From a checkpoint of a small mixture-of-experts model trained on Wikipedia: 137M parameters, a variant of Muon for the experts.
Below are experts of layer 5 (counted from 0) of a mixture-of-experts language model. Rows are named router (the router's row for the expert), down (a neuron's output weights, with its number) and show model dimensions 256-319. Each number is 128 + 24 x the weight over its row's rms, rounded and kept within 0 to 255.
After each expert's rows: "comes before" lists some tokens at least twice as common just after its tokens as in all text. This comes from a sample of Wikipedia text that the model never trained on. Tokens count by the router's weight.

# expert 31
router [166 175 160 182 152 150 113 134 171  90 142 124 147 145 124  93 148 119 121  98 121 117 126  76 104 101 126 165 117 150 114 158 172 128 156 120  92  92 148 129 164 130 160 139  68 138 142 148 142 156 155  61 142 137 120 152 127 102 120 118 176 135  84 115]
down0 [111 151 112 181 150 104 123 129 141 134 131 160 142 142 118 140 146 129 100 148 105 124  84  92 125 158 128 119 114 126 115 112 150  93  98 120 105 148  93  61 131 140 148 101  99 160 174 121 116  87 124 111 136 165 149 124 157 115 120 109 119 127  98 125]
down1 [152 181 162 176  98 180 108 113 128  98 108  99 129 142 129  92  93 136 109 112 129 135 135 139 148 104 110 119 130 115 141 141 116 120 166 136 132 105 129 114 163 148 115 117 114  97 171 114 136 150 173 106  81 164 173 128  88 149 134 203 129 179 104 112]
down2 [148 131 130 146 159 125 104 153 130 130 146  94 111 135 135 119  61 129 121 108 149  88 111 120 124 126 107 114 139 123  82 150 168  88  85 125 132 136 110  91 140 161 128  97 125 124 126  94 145 111 139  89 112 109 150 129 115  97 150 178 129 170 122 155]
down3 [151 125 117 162 130 131 132  82  87 114 133 126 125 169 125 170 129 122 144 102 116 165 124 110 125  73 172 144  91 102 116 158 138 112  96 145 175 159 123 104 183 194 131 135 154  91  90  91 154 106 144 105 117 126 108 134 133 156 127 115 139 137 122  94]
down4 [138 103  87 130 145  91 154 160 104 128 137 170 117  87  91 139 120  91  92 110 127 117 108  99 119 149  67 112 102 130 135 167 123 115 106 122 161 175 157 138  70 141  93 108 120 130 164 106 112 133 148 100 122 143 179 135 116 115 129 136 131  78  95 144]
down5 [134 108 139 138  91  85 193  68 155 142 121 117 131 122 142 116 114 142 117 143  93 124 160 124 158 126 111 142 150 125 118 117 128 146 111 105 139  97 124 176 149 175 164 106 154 117 133 131  74 108 106 146  86 137 121 140 188 179 127 169 135 142 139 136]
down6 [ 86 152 147 119  98 167  95 168 143 116 140 120 128 150  98 136 105 117  90 153 140  96 126 123 148 147 136 140 121 134 165 123 104  97 140 103 140  80 119 115 149 145 178 106 107 181 112 142 161 124 119 118 117 162 142 130 128 122 122 126 157 124 158 102]
down7 [130  99 120  74 158 144 102 146 108 146 120 158 133 134 153 129 162  88 119 153 129 121 104 126 144 116 168 123 173 163  91 113 119 120 126  93 150 156 147 134 215 132  92 127 155 140 144 114 141 136 143 170 146 212 169 144 132  77 105 118 133 103 123 122]
down8 [175 152 167 139 121 129 144 128 120 105 143 127 125 152 114  79 121 167 150 153 160 118  95 118  86 168 155 143 123 116 166 135 151 116 106 164 141 149 124 113 110 102 163 115 111 127 172  99 148 158 169 112 140  76 118 136  83 168 105  88 130 140 156 147]
down9 [131 120 143 110 138 129  97 141 101 138 154 109 131 142 115 122 150 109 137 122 162 148 107 112 103 170 147 118 134 136 127 101 120 140 129 153 168 160  93 111  88 168 135 129 114  93 107 128 112 129 127 132 110  88  77 125  81 128  96 116  90 104 115 140]
down10 [156 104 188 108 143 151 148 164 136 166 128 132 128 129 140 148 146 172 134 149 129  96 109 139 124 180 115 106 138 131 102 126 136 162 168 116 142 108 110 119 160 154 142 159 126 154 110 137 118 147 126 122 125 152 122 137 101 100  94 153 149 114 179 138]
down11 [125 117 138 114 157 154 138 117 145 118  98 146  86  96 144 117 148 143 130 103 126 117 162 129 113  82 128 125 130  82 196 122 103 140 107 163 179  96 109 133 123 116 151 153 112 132 130 142 104 106 146 135 119 107 129 146 106 140 101 127 123 101 114 129]
down12 [130 133 150  76 127 134 123 160 153 132 115 110 120  81 149 147 151 108 116 109 104 114 134 125 128 147 137 161  98 100 110 126  89 108 134 136  76 108 127 123 117 131 116 143 121  98 136  75 122 135  97 152 122  95 109 117 133 123  91  96 150 107 129 132]
down13 [131 143 100 197 160  94 156 142 112 185  99 110 111 133 122 104  69 148 106 100 171 139  90 165 189 122 114 168 138 128 100  80 110 131 107 129 152 120 168 126 137 130  93 174 158 124  95 106 115 154 126 154 126 124 139 104 159 141 102 101 138 108 124 129]
down14 [135 150 137 114 113 114 120 115 145 104 122 161 161 159  93 139 110 172 128 156 107 109 146 106 105 112 133 112 172 120 136 111  93 111 141 109 123 135 124  54 144 133 132 157  92 173 102 157 121 123 146 149 120 136 126 132 148 106 147 125 129 118 130 131]
down15 [149 138 119 122 151 141 184 126  99 149 159  96 171 153 127 129 126 130  95 101 132 148 121 136 114 112 128  89  93 113 124 119 102 142 157  73  90 172 166 121 120  87 152 145 133 138  77 145 157 146 121 145 160 150 140 110 141 134 112 120 112 131  78 142]
comes before: ",", " of", ".", " and", " in", " are"

# expert 17
router [169 164 163 170 109 142 143 174 121 123 170  64 143 147 101 156 130 122  88 107 138 136  78 109 106 123 128 161  73 133 107 118 143 135 135 145 110 130 178 134  53 148 146 126 112 134 135 167  93  99 137 102 133 140  73 107 118 117 169 158 145 109 163  86]
down0 [118 125 144 131 136 127 120 175 178 133 120  79 110 127  79 139 119  64 137 150 140 138 113 178 113 174 110 113 116 141 133 137 107  99 137 202 132 129 147 168  92 115 115 112 144 145 179 116 119 115 102 133 126 105 140 139 118 128 109 122 140 117 140 136]
down1 [161 112 135 139 143  80 105 133 100 106 145 107 154 123 147 187 119 125 136 137 148 103 166 108 132 124 149 141 110 158 108  99 115 115 153 105 148 146 133 126 173 173 126 143  85  97 142 122 130 102 138 136 134 145 148 138  82 115  98 152 142 124  82  89]
down2 [142 123 112 147 134  98 127 132 109  92 137 131 112 148  77 121 138 100 140 116 129 106 154 160 147 130 121 125 134 150 114 147 166 135 180 173  84 123 115  89 132  96 127 142 123 118 111 116 151 119 147 123 135 125 112 139 146 106  87 123  78 127 176 140]
down3 [157  96 120 177 146 122 174  67 161 119 161 148 122  93 112 128 122 140 135 154  97  98 183  91 122 141 128 154 135 134  92 134  85 123 152 155 156 181 119 143  79 111 125 117 122 118 106 158  95 135 119 131 130 125 129 142 181 137 155 162  84 117 120 136]
down4 [155 138  89  91 113 109 110 130 132 100  83 161 148  95 104 133 102 138 165 119 108 143  96 177 137 104 130 114 147 140  97 122 100 185 121 137 113 122 119 116 157 138  89 114 112 166 153 121  63 135 131 139 154 113 141 118  91 127 105 115 122 111 173 186]
down5 [134 139 133 121 101 106 181 123 121  79 110 165 138  84 131 187  90 116 152 126 111  78 176 114 121 110 116 134 159 128 115 157 152 188 130 134 148  91 107 135 132 158 114 117 132 119 104 103 131 171 207 104 183 123 178 149 143 136 102  87 107 149 122 123]
down6 [161 110 138  35 157 125 106  85 159 103 132 137 103 120 107 151 153 128 124 166 135 133 167 123 166 116 121 119 133 124 145 142 131 164 132 112 133 171 118 137 125 145 154  89 141 123 149 123  86 149  99 166 150 130 150 117 131 145 118 135 131 154 135 121]
down7 [127 126 113 185 101 142 113 145 133 125 152  94 114 111 120 100  67 102 122 117 118 143 104 118 124  77 122 136 106 160 142 107 132 141 112 160 108  98 115 105 155 155 180 141  66 110 146 137 143 124 126  97 106 102 115 116 117 115 133 166 175 194 117 122]
down8 [156 142 124 146 141 131 147 148 115 122 152 134 134 121  79 119 109 141 131 105 123 143 133 101 159 137 178 134 132  94 111 161 127 125 171 111  94 121 106 152 106 139 140 160 131 159 118 136 102 158 135 162 160  82 117 136  88 134 114 109 134 136  90 122]
down9 [115 138 117  95 133 106 170 152 124 189 114 141 134 106 104 142 153 125  96 185 134 138 165 123 123 101 115 116 147 167 119 104 155 130 138  90 135 129 108 137 169  89  80 184 147  95 154 134  98 100 160 156 128 112 164 131 123 114 125 199 147 163 153 128]
down10 [124  73 120 144 138 134 130 137 111 140  84 158 167 108 127 107 147 104 101 143 128 142 114 133  91 107 149 144 118 108 101 119 130 123 163 148 159  73 103 136 156 129 141 101 105 152 121 129 132 151 150  94 148 179 130 130 144 121 104 103 159 186 149 179]
down11 [141 112  96 152 160 144  94 136 182 144 101 113 139 161 116 138 135 144 136 142 133 134  95 112 104 148 112 161 144 136 134 137 104  98 155 117 148 166 113 109 105 117 134 129 104 123 113 152 130 143 148  86 134 120 167 157 153 125 116 133 127 162 102 136]
down12 [165 155 135 144 121 130 117 124 131 186 129 147 107 162  95 144 188  91 112 177 186 166 117 112 147  95 154 131 124 100  86 151 140 111 174  83 121  72 116 120 131 121 114 145  95 120 158 165 137 178 114 146 168 150 142  94 114 127 147 124 170 121  92 134]
down13 [145 153 125 141 148 133 107 119 153 148 135 148 111 127  93 138 167 130 128 147 129 139 119  87 150 151 139 134 119 106 151 167 140 134  69 134 140 140 106  91 157 138 147 121 118 126 122 115 130 156 121  92 143 118 107 151 113 109 129 105 199 127 127 125]
down14 [100 145 115 122 124 121 114 142 146  91 137 144 100 110 151 109  37 112 148 108 103 154 116 186  73 149 120 128  81 120 139 107 130 112 160 131 145 117  99 119  89 119 121 107 122 127 155 108 108 145 103 100 118  94 121 141 132 136 149 120 100 172 127  98]
down15 [ 76 154 134 101 147  96 108 114 143 134 138 153 162  82 151 105 126  85 133  83 106 157 123 135 129 160 144 137 149 140 153 112 151  87 155 127 144 102 104 145 132 131 109 157 128 142 167 142 137  98 161 166 167 143 104 157 103 146 104 156 143  76 170 127]
comes before: ",", "'", " (", " was", " and", " is"

# expert 2
router [157 158  90 151 127 131 159  69 142 115 212 106 137 153 110 159 144 149 111 115 148 147 102 115 145 104 144 159  97 114 143 151 141 142 145 130 128 166 136 142  77 153 107 155 110 102 137 149 106 130 147 129 108 114 155  46 137 103 170 133 142  95 109 116]
down0 [133 119  91 106 108 101 180 164 158 137 125  73 146 107 192 161  62 122 151 141 112 116 128 120 124 100 132 124 147  88 122 112 137 146 117 118 156 113 134 148 151 158 120 103 164 105 135 130 122 116  94 158 107 121 127  81 130 130 119 144  85 134 126 176]
down1 [122  91 138 118 129 117 132 146 172 115 104 117 159  97 179  99 148 137 158 143 142 133 117 115 119 149 154  91 125 139 100 147 151 140 116 111 127  97 108 113 115 182 120 133 103 123 143 112 117 177  98 116 140  80 158 115 141 135 118 133 135 144  92 122]
down2 [137 153 158 125 112 121 125 180 103 169  80 104 150  96 158 142 138 146 101 134 128 133 186 154 111 128 141 122 102 165 126 158 152  94 125 103 143 127 136 135 125 149  93 143 140 150 111 101 158 172 121 137  92 102 111 123 124 118 153 149 148 106 115 133]
down3 [ 93 120 158 103 143 112 140 131  77 158 142 136  91 128 126 125 142 132 102 123  93 123 164 144  96 182 124 123 109 180 133  87 137 106 142 124 144 142 139 128 145 127 106 111 138 143 135 164 112 113 113 117  71 120 143 107 186 158 103 131  76  98 136 150]
down4 [125 109 143  96 142 107 101 137 116 102 118 127  67 126 142  86 147 145 143 125 142 120 109 106 168 112  52 106 109 123 109 126 105 143 173 144 117 110 139  92 111 128  97 108 138 108 118 136 117 182 106 149 105 120 175 113 172 104 135 131 180 130 127  88]
down5 [125 128 137 150  95 124 121 128 118 119  90  93 134 143 143 170 116 124 120  95 147  96  90 160 148 139 144 112  83 137 102 148 127 150 123 104 129 141 158 163 117 158 112 188  97 147 145 156 147  89 118  86 148 133 128 138 134 154 111 128 100  75 121 119]
down6 [104 164 129 142 117 123 128 154 162 136 123 159 157 135 158 127 122 133 125 136 111 149 127  95 160 144 133 150  68 110 156 142 133  96 140 144 119 150 154 139 156 120 110 139 107 133 155 104  98 119 134 112 162 102 156 118 129 114 167 116 160 110 102  85]
down7 [110 156 137 128  92 119 150  91 143 146  92 142 111 117 143  92  93 144 138 141  95  98 100 108 165 108 123 119 136  94 134 125  91 101 132 127 168 151  94 172 107 102 136 100 159 137 129 120 135 134 153 145  97  99  83 165 153 162 118 119 143  92 104 131]
down8 [ 92 133 117  95 152 102 121 141 146  95 138 129 116 159 136 134 143 108 114 138 162 138 117 121 130 114 165 124 120 118 109 139 180 168 169  93 104 103 130 121 142 130 122 162 115 100  67 125 151 104 109 127 124 168  98 112 187  88  96 117 114 135 126 187]
down9 [141 166 134 132 125 135 125 120 112 165 119 156 112 124 123 115 146 140 188 129  95 112 126 136 150 116  81 135 155 121 135  78 130 100 137 131 166 134 125 105 103 151 116 167 124 134 119 134 129 182 114 185 124 129 105 108 137 149 153 103 181  47  97  97]
down10 [115 132  97 136 149 151 104  98 100 132  88 157  90 122 143 132 117  88 142 126 132 118 114  99 154 142 113 127 148 125 120 144 162 137  86 135 137 119  98 122 195 157 120 130 201 108 145 104 147 156 123 103 127 129 132 137  97 118 143 125 135 111 135 158]
down11 [153 107  90 107  96 137  77 119 135 149 139 157 115 150 105 112 102 134 124 156  95 186 125 133 106 150 118  81 108 158  92 112 158 133 140 152 139 138 120  79 131 143 117 142 127 149 129 145  94  94 104 102 138 117 146 150 153 122 132  77 152 116 133 110]
down12 [122 138 119 142 161 113 126 183  83 119 148 166 145 105 125 114 108 131  85 111 151 130 151  78  99 114 142 158 192 138 133 109 119 108 131 136 108 137 158 144 152 136 112  76 151 140 120 121  89  83 110 172  64  83 140 145 114 101 161 104 132 130 120 157]
down13 [137 150 125 135 129 138 128  99 104 101 115 121 130 139 140 115 111 115 147 109 138  73 175  86 118 103 153 108 120 145 101 137  88 135 128 147 128 134 137 126 128 150 139 145 138 158 129 115 162 102 143 129 132 134 114 105 108 134 157 108 170 107  89 122]
down14 [128  88 146 126 176 140 183 113  82 111 140 118  85 135 175 121 157 155 174 136 116  89 141 164 119  99 105 124 117 144 130  69 177  95  99 128 100  76 128 151 104 113 125  90  94 124 109 125 126 109 136 156 154 117 140 160 149 115 164  80 125 117 125 156]
down15 [135 139 159  98 140 136 138 108 122 122 142 124 182 160 121 115 116 136 183 112 151 122 124 114 163 103  80 148 153 122 104 116 114 162 114 130  83 113 110 124  71  95 113 150 106 117 114 104  90 123 167 169 134 128 100 102 106 130 147 129 101 146 132 147]
comes before: " the", "|", " a", " to", ";", " his"

# expert 14
router [132 169 141 155  79 163 143 163 161 124 112 111  80 117 121 153  85 115 106 115 139 140 114 133 115 101 143  96 110  94 166 113 173 111 138 143 133 123 130 127 110 155 178 166 106 112 132 172  85 139 111 108  88 138 168 117 144 105 140 140 139 103  86 123]
down0 [125 147 122 153  89 128  85 139 130 125 171 139  82  83 141  82 159 124 123 165 139 139 116 121 118 129 127  92 102 172 130 123 134  93 140 136 110 102  91 145 113 137 141 171 126 141 123 138 168 132 155 123  80  98 114  99 162 128 169 148 115 113 118 150]
down1 [150 141 126 113 134 146 167 108 175 123  97 115 110 138 127 105  64 156 102 143 102 107 107 143 125 136 103 139 164 104 120 158 132 121 134 124 162 152 115 101  95 101  78 136 116 141 144 145 117 137 145 113 167 132 165 134 132 116 182 151 130  81 120 135]
down2 [131 115 172 131 157 110  70 106 125 153 137 120 124  96 150 141 115 127 135 146 118 146 126 139 146 160 134 103 118  93 118 182 142 157  91 146 151 125 142 122  92 105 119  99 120 127 156 132 100 114 119 147 190 147 170 146 141  61  85 109 141  86 115  82]
down3 [104 109 105 139 123 145 123 136  78 116 138 111 132 115  90 114 127 132 135 115 136 136 145 144  90 174  97 125 134 134 113 123  92 129 173 118 106 132 149 172 137 150 108 104 114 158 127 116 120  94 114 137 127 139 125 160 144 107 160 200 102 142 160 171]
down4 [173 151 131  96 110 118  99 157 131 144 116 130 140  93  96 178 100 108 151 147 107 135 120 115  89 119 131 188 113 106  92 127 150 155 155 119 107 132 128 191 106 110 104 116 153 165 127 130 132  96 123  74  98 119 114 137 118 131 120 123 156 155 132 107]
down5 [129 132  92 149 146 128 101 114 141 134 124 122 111 106 119 134 114 146  77 176  97 186 147 127 130 102 105 144 155 138 107 147 143 143 115 173 129 128  88 132 141 134 127 133 102 110 146 155 176 126 112 106 198 125 147 129 102 111 111 144 136 116 145 123]
down6 [168 155 131 149 120 119 146 125 144 144 168 118 118 105 118 142 135 117 112  92  99 149 132 101 109 137 118 105 135 121 163 133 121 166 153 112 117 131 135 129 116 110 168  90 147 134 154 158 146  59 151 112 120 136 133 119 155 149 160 123 155 122  91 110]
down7 [116 142 139 142 147 105 127 123 118 139 117 135 115 160 142 169 191 123 119 140  88 128 204 133  78 126 117 131 148 176 149 148 123 124  87 148 141 129 167 135 132 140 103 108  91 137 138 137 130 141 110 115 138 116 108 152  97  89 141 131 163 121 130 103]
down8 [ 87 124 182 108 153 154  95 111  95 119 135 106 109  80 169  96 155 139  97 167 130 135 169 186 150 110 148 121 170  99 144 146 155 120 131  82 137  78 138  94 120 114  79 167 124 129 107 112  86 136 133 146  94 121 127 119 124 136 115  68 113 126 128 113]
down9 [152 130 165  95 126 120 137 130  98 122 164  89 127 154 130  87 148 115 166 163 152 142 124 108 137  74  69 120  89 140 117 154 122  97 125 110 149 158 143 131 102  84 147  87 143 150 137 125 143 122 135 167 108 150 152 112 135  97 167 126 162 109 120 129]
down10 [159 139 143 109 157 125 165 164 143 123 140 154 174 145 140 154 124 151  89 118 148 130 114 138 137 157 132 125  99  84 128 125 149 117 165  99 116 137 114 111  93 117 178 130 118 151  94 146 154 167 139 131 134 132 127 132 162 186 108 114 102 125 144 126]
down11 [130 126 157  96 130  87  98 154 108 109 137 125  81 118 143 115 131 156 123 148  75 133 102 144 122 118  89 115 106 173 151 133 149 134 152 116 120 109 158 128 129 167 134  98 166 133 168  57 107 111 122 129 100 128 156  99 116 123 109 113 130 101 100 122]
down12 [133  91 101 167  85  53 148 148  99 123 161 120  92 116 183 119  98  98 122 169 140 132 160 146  86 140 123 104  95 129 124 114 114 104 150 118  68 178  83  94 110 129 119 146  94 119  71 134 136 108 134  74 114 149 135 142 156 136 152 119 112 138 110 112]
down13 [102 125 101 127  84 158 147  94 149 148 156 143 148 103 151 141 137 105 119 156 156 139 133 122 143  73 124 109 100 111 158 149 113 146 175 116 103 109 118 127 157 144 154 116 114 145 114 128  88 125  82 123 127 148 123 177 157 108 136 145 147 105 129 133]
down14 [104 102  99 112 141 105 106 118 117 157 123 134 122 142 102 120 179 108 139 121 144 131 143 110 117 129 112 140 154  80 120 108 176 107 137 159 157 165 144 159 117 124 142 145 137  98 154 135 150 133  98  90 153 152 141 116 138 159 103 108  97 129 144 104]
down15 [132 187 110 151 159 165  82 142 118 119 132 139 124  99 160 113 139 146 112 135  96 137 136 155 162 100  81 115 129 144 102 107 163 130 147  95 137 115 132 106 106 160 141 116 145  79 147 111 148 111 127  78  87 137 111 121 110 132 105 125  88  88 132 101]
comes before: ",", " (", "a", "i", "e", "'"

# expert 19
router [139 138 126 167  93 161 135 102 115 132 140 109 125 156 131 123 173 105 125  95 125 169 133 123 137 141 139 150 137 125 135 170 139 150 118 126  60 133 126 123 156 137  93  94 115 141 129 128 122 172 128 104 116 113 128 133 144 137 119 146 164 107 121 127]
down0 [135 139 150 146 153 144 110 134 140 113  85 129 128 161  87 126 137 141 139 110 147 103 159 106 124 142 108 143 106  95 122  83 117 142 119 113 118 170 132 105 206 132 144 156 147 152 103 117 102 107 108 123 122 117  80 112 110 136 127 132  81 154 170 167]
down1 [154 190 154 122 143 146 110 169 112 167 143 156 135 128  82 164 107  84  92  95 128 139 111 148 126 132 109  86  92 116 111 114 138 174 137  97 127 142 117 137 149 130 115 148 110 131 137  89 150 106 137 139 131 157 127 157  93 113 134 170 161 159 159 112]
down2 [103 136 131 129 169  96 130  61  89 143 135 135 128 132 113 169 147 126 169 169 161 137 147 103 140 136 174 135 127 115 137 125 137 130  80 124 125 106 114 114  94 112 104 145 128 120 132 133 153 159 114 121 149 122  65 136 160 143  78 177 125 165 115 122]
down3 [ 99 112 114  77  95 115 129 101 136 106 135 140 145 121 163 128 120 117 156 172 161 137 127 147  29 128 120 140 170 159 146 125 124 103 112 107 134  76 158 135 111 124 151 150 118 125 103 151  86 115 113 156 114 136 139 156 166  93 138 113 146 141 133 152]
down4 [109 128 127 122 141 140 114 111 159 135 175 148 119 114 131 111 117 131 143 172 108 146 129 127 120 132 173 108 136 104  88 148  99 131  76 105 120 139 123 133 108  81 104 123 111 145 134 121 146 123 107 160 127 119 136 136 120 152 115 135 146 132 131 151]
down5 [ 91 124  81 160 110 118  85  83 123 133 134 163  83 100 147 125 102 112 152 104 117 134 155  81 127 173 129 118 155 142 126 155 149 129  97 122 102 157 109 154 149 132 127 117 137 152 142 107 120 153 108 142  82 139 117 117  98 113 101 127 164 134 123 123]
down6 [132 148 149 131 125 123 153 104 147 122 128 141  74 139 106 185 149 135 124 118 142 101 121  84 107 127 151  95  98 114 123 113  74 134 111 157 117 123 129 170 143 103 100 111  76  90 127 129 102 146 151 117 103 103 142 145 129 147 111 106 104 118 114 117]
down7 [152  84 106 139 131 102 150 120 134 107  91 135 110 134 119 142 102 103  99 143  95  78 142 109 116 116 108 140 129 152 159 118 140 119 174  74 148 123 156  88 116 164 157 142 118 120 154 111 136  81 123  83 102 166 177 122 113 135 118 182 130 113  87 193]
down8 [127 141 186 132 142 154 148 149 137 162  84 119 125 125 103 159 106 157  74  83 104 150 174 105 118 168 126 128 114 185 137 107  98 118 134 158 159 146  91 155 117 170 148 142  94 123 172 119 148 138 120 141 128 122 113 107 126 129 144 171 157 107 116 151]
down9 [ 79 149 160 114 128 102 143  78 134 145 159 116 170 120 125 144 131 116 123 154 108 143 149  99 129 127  98  89 108 132 137 117 117  96 119 144 136 139 138  51 101  98 116 124 148  97 120 104 120  75 108 140  83 112 127  93 130 143 130 149 102 143 158 159]
down10 [135 169 106 113  95 120 144  84 122 155 186  89 139 115  92 153 136  76 133 142 129 141  93 115 144 172 117 134 103 123 127  64  79  92 120 128 138 119 144 126 114  95 148 110 140 174 167  84 131 119  98 158 112 157 120 141  97 137 126 175 114 141 136 116]
down11 [141 136  86 140 162  76 137 109 114 139  96 140 111 145 177 133 129 160  96  59 119 145 138 119 135 136  97 137 166 128 131 140 108 109 134  68 105 155  92 106 138 140 134 114 140  94 106  94 106 114 149 129 141 115 126 122  82 125 156  94 132 160 123 104]
down12 [125 118 117 112 115  96 143 100 117 133 119 194 137 119 132 152 163 127 132 121 149  88 157 108 166 159 107 148 107 113 118  98 130 147  88 126 127 159  94 108 116 106 111 123 113 164 110 132  99 169 170 148 151 142  98 121  91 147 123 150 109 163 137 136]
down13 [155 135 137 110 114 101 118 119 128 125 106  98 149 104 126 124 124  90 147 155 129  88 173 160 139 115 136 126 171 115 157 151 127 146 110  83 133 158 163 112 139 104 104 188 155 118 152 123 172 116 109 111 125  88 127 141 107 123 141 156 109  94 130 138]
down14 [115 117 137 149 138 121  87  87 137 110 121 138  85 116 140 117 113 107 161 112 128 147 152 119 150 187 119 116 125 150 124 133  97 126 127 105 108 154  95 149 131 118 123 126 115  98 160 159 155  92 108 140 135 127 126 100 143 133 126 109 127 117 119 110]
down15 [162 108 154 119 113 178 133 149 139  91 101 137 147 131 127 103  86 156 173 124 128 149 102 132 107 154 139 114 129 128 130 154 195 156 116 150 126 109 134  81 101 118 120  86 120 117 118 129 150 141 113  87 145 111 110 152  83 103  88 104  93 101 100 139]
comes before: "-", "|", ":", "=", "The", "In"

# expert 40
router [137 163 205 145 163 133 160  88 142  89  68 112  60 144 125 129 105 131 119 117 141 123  96 127 149  86 141 130 115 121 131 141 153 141 147 137  95 122 151 145 103 148 102 123 136 125 228 155 102  91 139 117 131  65 130 132 148 115 128 120 140 131  95 111]
down0 [119 164 103 134 127 156 128 157 171 171 110 146 143 125 119 105 156 156  98  99 173 154 149  76 136 135 117 157  94 142 157 130 150 168  77 156 151 108  99 101 135 148 129 113  93 117 112 140 113 123 137 101 109 104  75 110 108 126 135 152 133 171 161 147]
down1 [131 119 109 124 132 145 119 108 148 141 156 160 136 144 122 112 120 102  85 156 142 126 143 136 152 137 128 121 141 115 169 118 146 194 120 154 125  87 155  75 115 163 138 140 109  99  88 158 124 147 159 136 128 160 111 151  88 124  91 109 143 146 117 119]
down2 [111 101 110 116 146 161 103 124 145 131 125 139 155  68 166 148 140 127 129 117 190 180 116  89 168 134 164  76 128 143  71 115 101 153 158  87 152 135  94 121 122  95 167 162 122 137 108 125 113 140 103 144 104 114 133 115 154 120 151 100 162 165 135 124]
down3 [110 132 111 155  65 167 118 138 133 139 111 127 125 152 130 106 122 133 147 106 129 115 132 160 154 123 142 156 140 123 117 110 206 124 146 108 122 118 150 130  81  89 141 150 146 101 107 127  85 118 163 148 121 124 124 163 146 134 123 154 159 125 108 141]
down4 [107 150 128  98 133 118 132 135 125 205 107  98 125 152 142 138 146 153 139 113 110  97  91 116  96 139 126 113 131 155  91 174 146 143 107 115  94  89 112 102 128 160 142 141 107 136 174 133 154 104 125 113 151 138 141 135 134  82 173 123 122 119 135 133]
down5 [134 111 158 153 180 114 172 100 150  71 125  99 128 115 135 111 115 116 123 119 131 111 149 134 111 105 139 165  77  80 136 148 136 140 105 116 151 104 123 130 164 121  78 158 119 131 141 134 130 151 158  84 138 146 122 161 135 148 125  90 143 133 169  96]
down6 [142 127  72 142 119 142 134 141 115 107 118 162 102 171 169 142 106 162 124 123 103 101 128 109 153 126 144 153 111 126 125 137 118 148 148 144 121  84 125 120 125 123 125 161 119 159 111 133 115 202 142 119 155 172 155 130 145 131  95 162 118  88 141 110]
down7 [165 126 170 124 147  92  76 115 102 130 124 138 130 101 125 140 133 108 121  70 133 106 124 100 141  96 106 121  99 148 115 116  99 122 141 148 117 118 129 147 148 111 143 123 118 100 152 107 135  94 109 160 126 190 173 162 123  84  95 107 114 139 113  96]
down8 [107 140 158 127 151 149 133 137 125 114 109 142 140 172 101 107 178 123 143 147 141 132 155  71 143 101 101 134 130 147 157  91 164 151 127 134 108 163  88 108 113 149 137 113  87 131 143  99 141 129 134 138 100 139 115 155 171 114 109 110 136 127 112  91]
down9 [123 140 156 154 106 117 117 124  94 116 137  61 147 114  77 143  89 109 118 119 116 163 145 109 130 108  79 109 114 140 142 114 161 164 137 121 114 108 119 150 115 168 153 123 121 147 164  86 155 161 128 109 138 133 144  70  85 136 126 161 168 159 117 140]
down10 [120 129 173 124 158 123  84 136 150 144 119 115 150 135  92 163 159 120 128 116 146 132 131 140 135  79 105 127 109 185 117 114 138 167 126 145 115 148 108 121 122 161 136 102 107 129 129 183 154 169 131 124 106 127 110 129 120 143 128 128 152 121  90 118]
down11 [116 155 131 136 112 124 122 135 110 171 141 186 123 162  84 167 145 138 126 121 121 131 128 140 103 125 103 162 110 133 129 124  92 108 137 105 143  89 149 141 177 100 148 106 136 147 107 126 135  97 181 163 156 134 131 158 136 128 115 156 131 155 107 126]
down12 [148 144 117 122 122 145 128 150 138 138 166 125 118 138 117 111 107 127 100 143 161 169 119 133 131 116  94 112 121 107  97 151 144 146 130 132 130 115 122 102 116 109 175 126 120 152  92 132 106 161 146 160  93 136 102 131 123 149 159 155 168 135 161 123]
down13 [160 126 117  83 102 128 116 133 114 102 119 167 114 150  76 154 127 111 111  90 128  79 102 116 124  91 148 138 130 130 166 151 124 162 146 144 116 149 146 151  73 144 163 134 111 118  81 111 115 141 126 129 120 112 168 151 120 135 171 112 104 106 148 136]
down14 [112 127  99 105 166  92 109 151 165 127 112 142 105 138  73 153 148 158 112 106 132 137 175 119 129 123 101 145 117 120 150 140 120 151 138 147 133 122 159 103 146 138 133 133 103 150 137 151 143 118 154 136 114 104 138 104 146 119 150 113 136 148 147 118]
down15 [103 124 158 143  71 162 104 107 130 127 118  76 159  83 119 138 100 119 124 145 167 130 169 143 157 164 111 138 170 140 126 120 115 144 155 146 147 130 120 130  96 119 154 169 118 141  92 123 140 141  84  97 141 127 118 135 140 147 150  69  92 130 125 160]
comes before: "=", "\n\n", "\n", "|", "See", "History"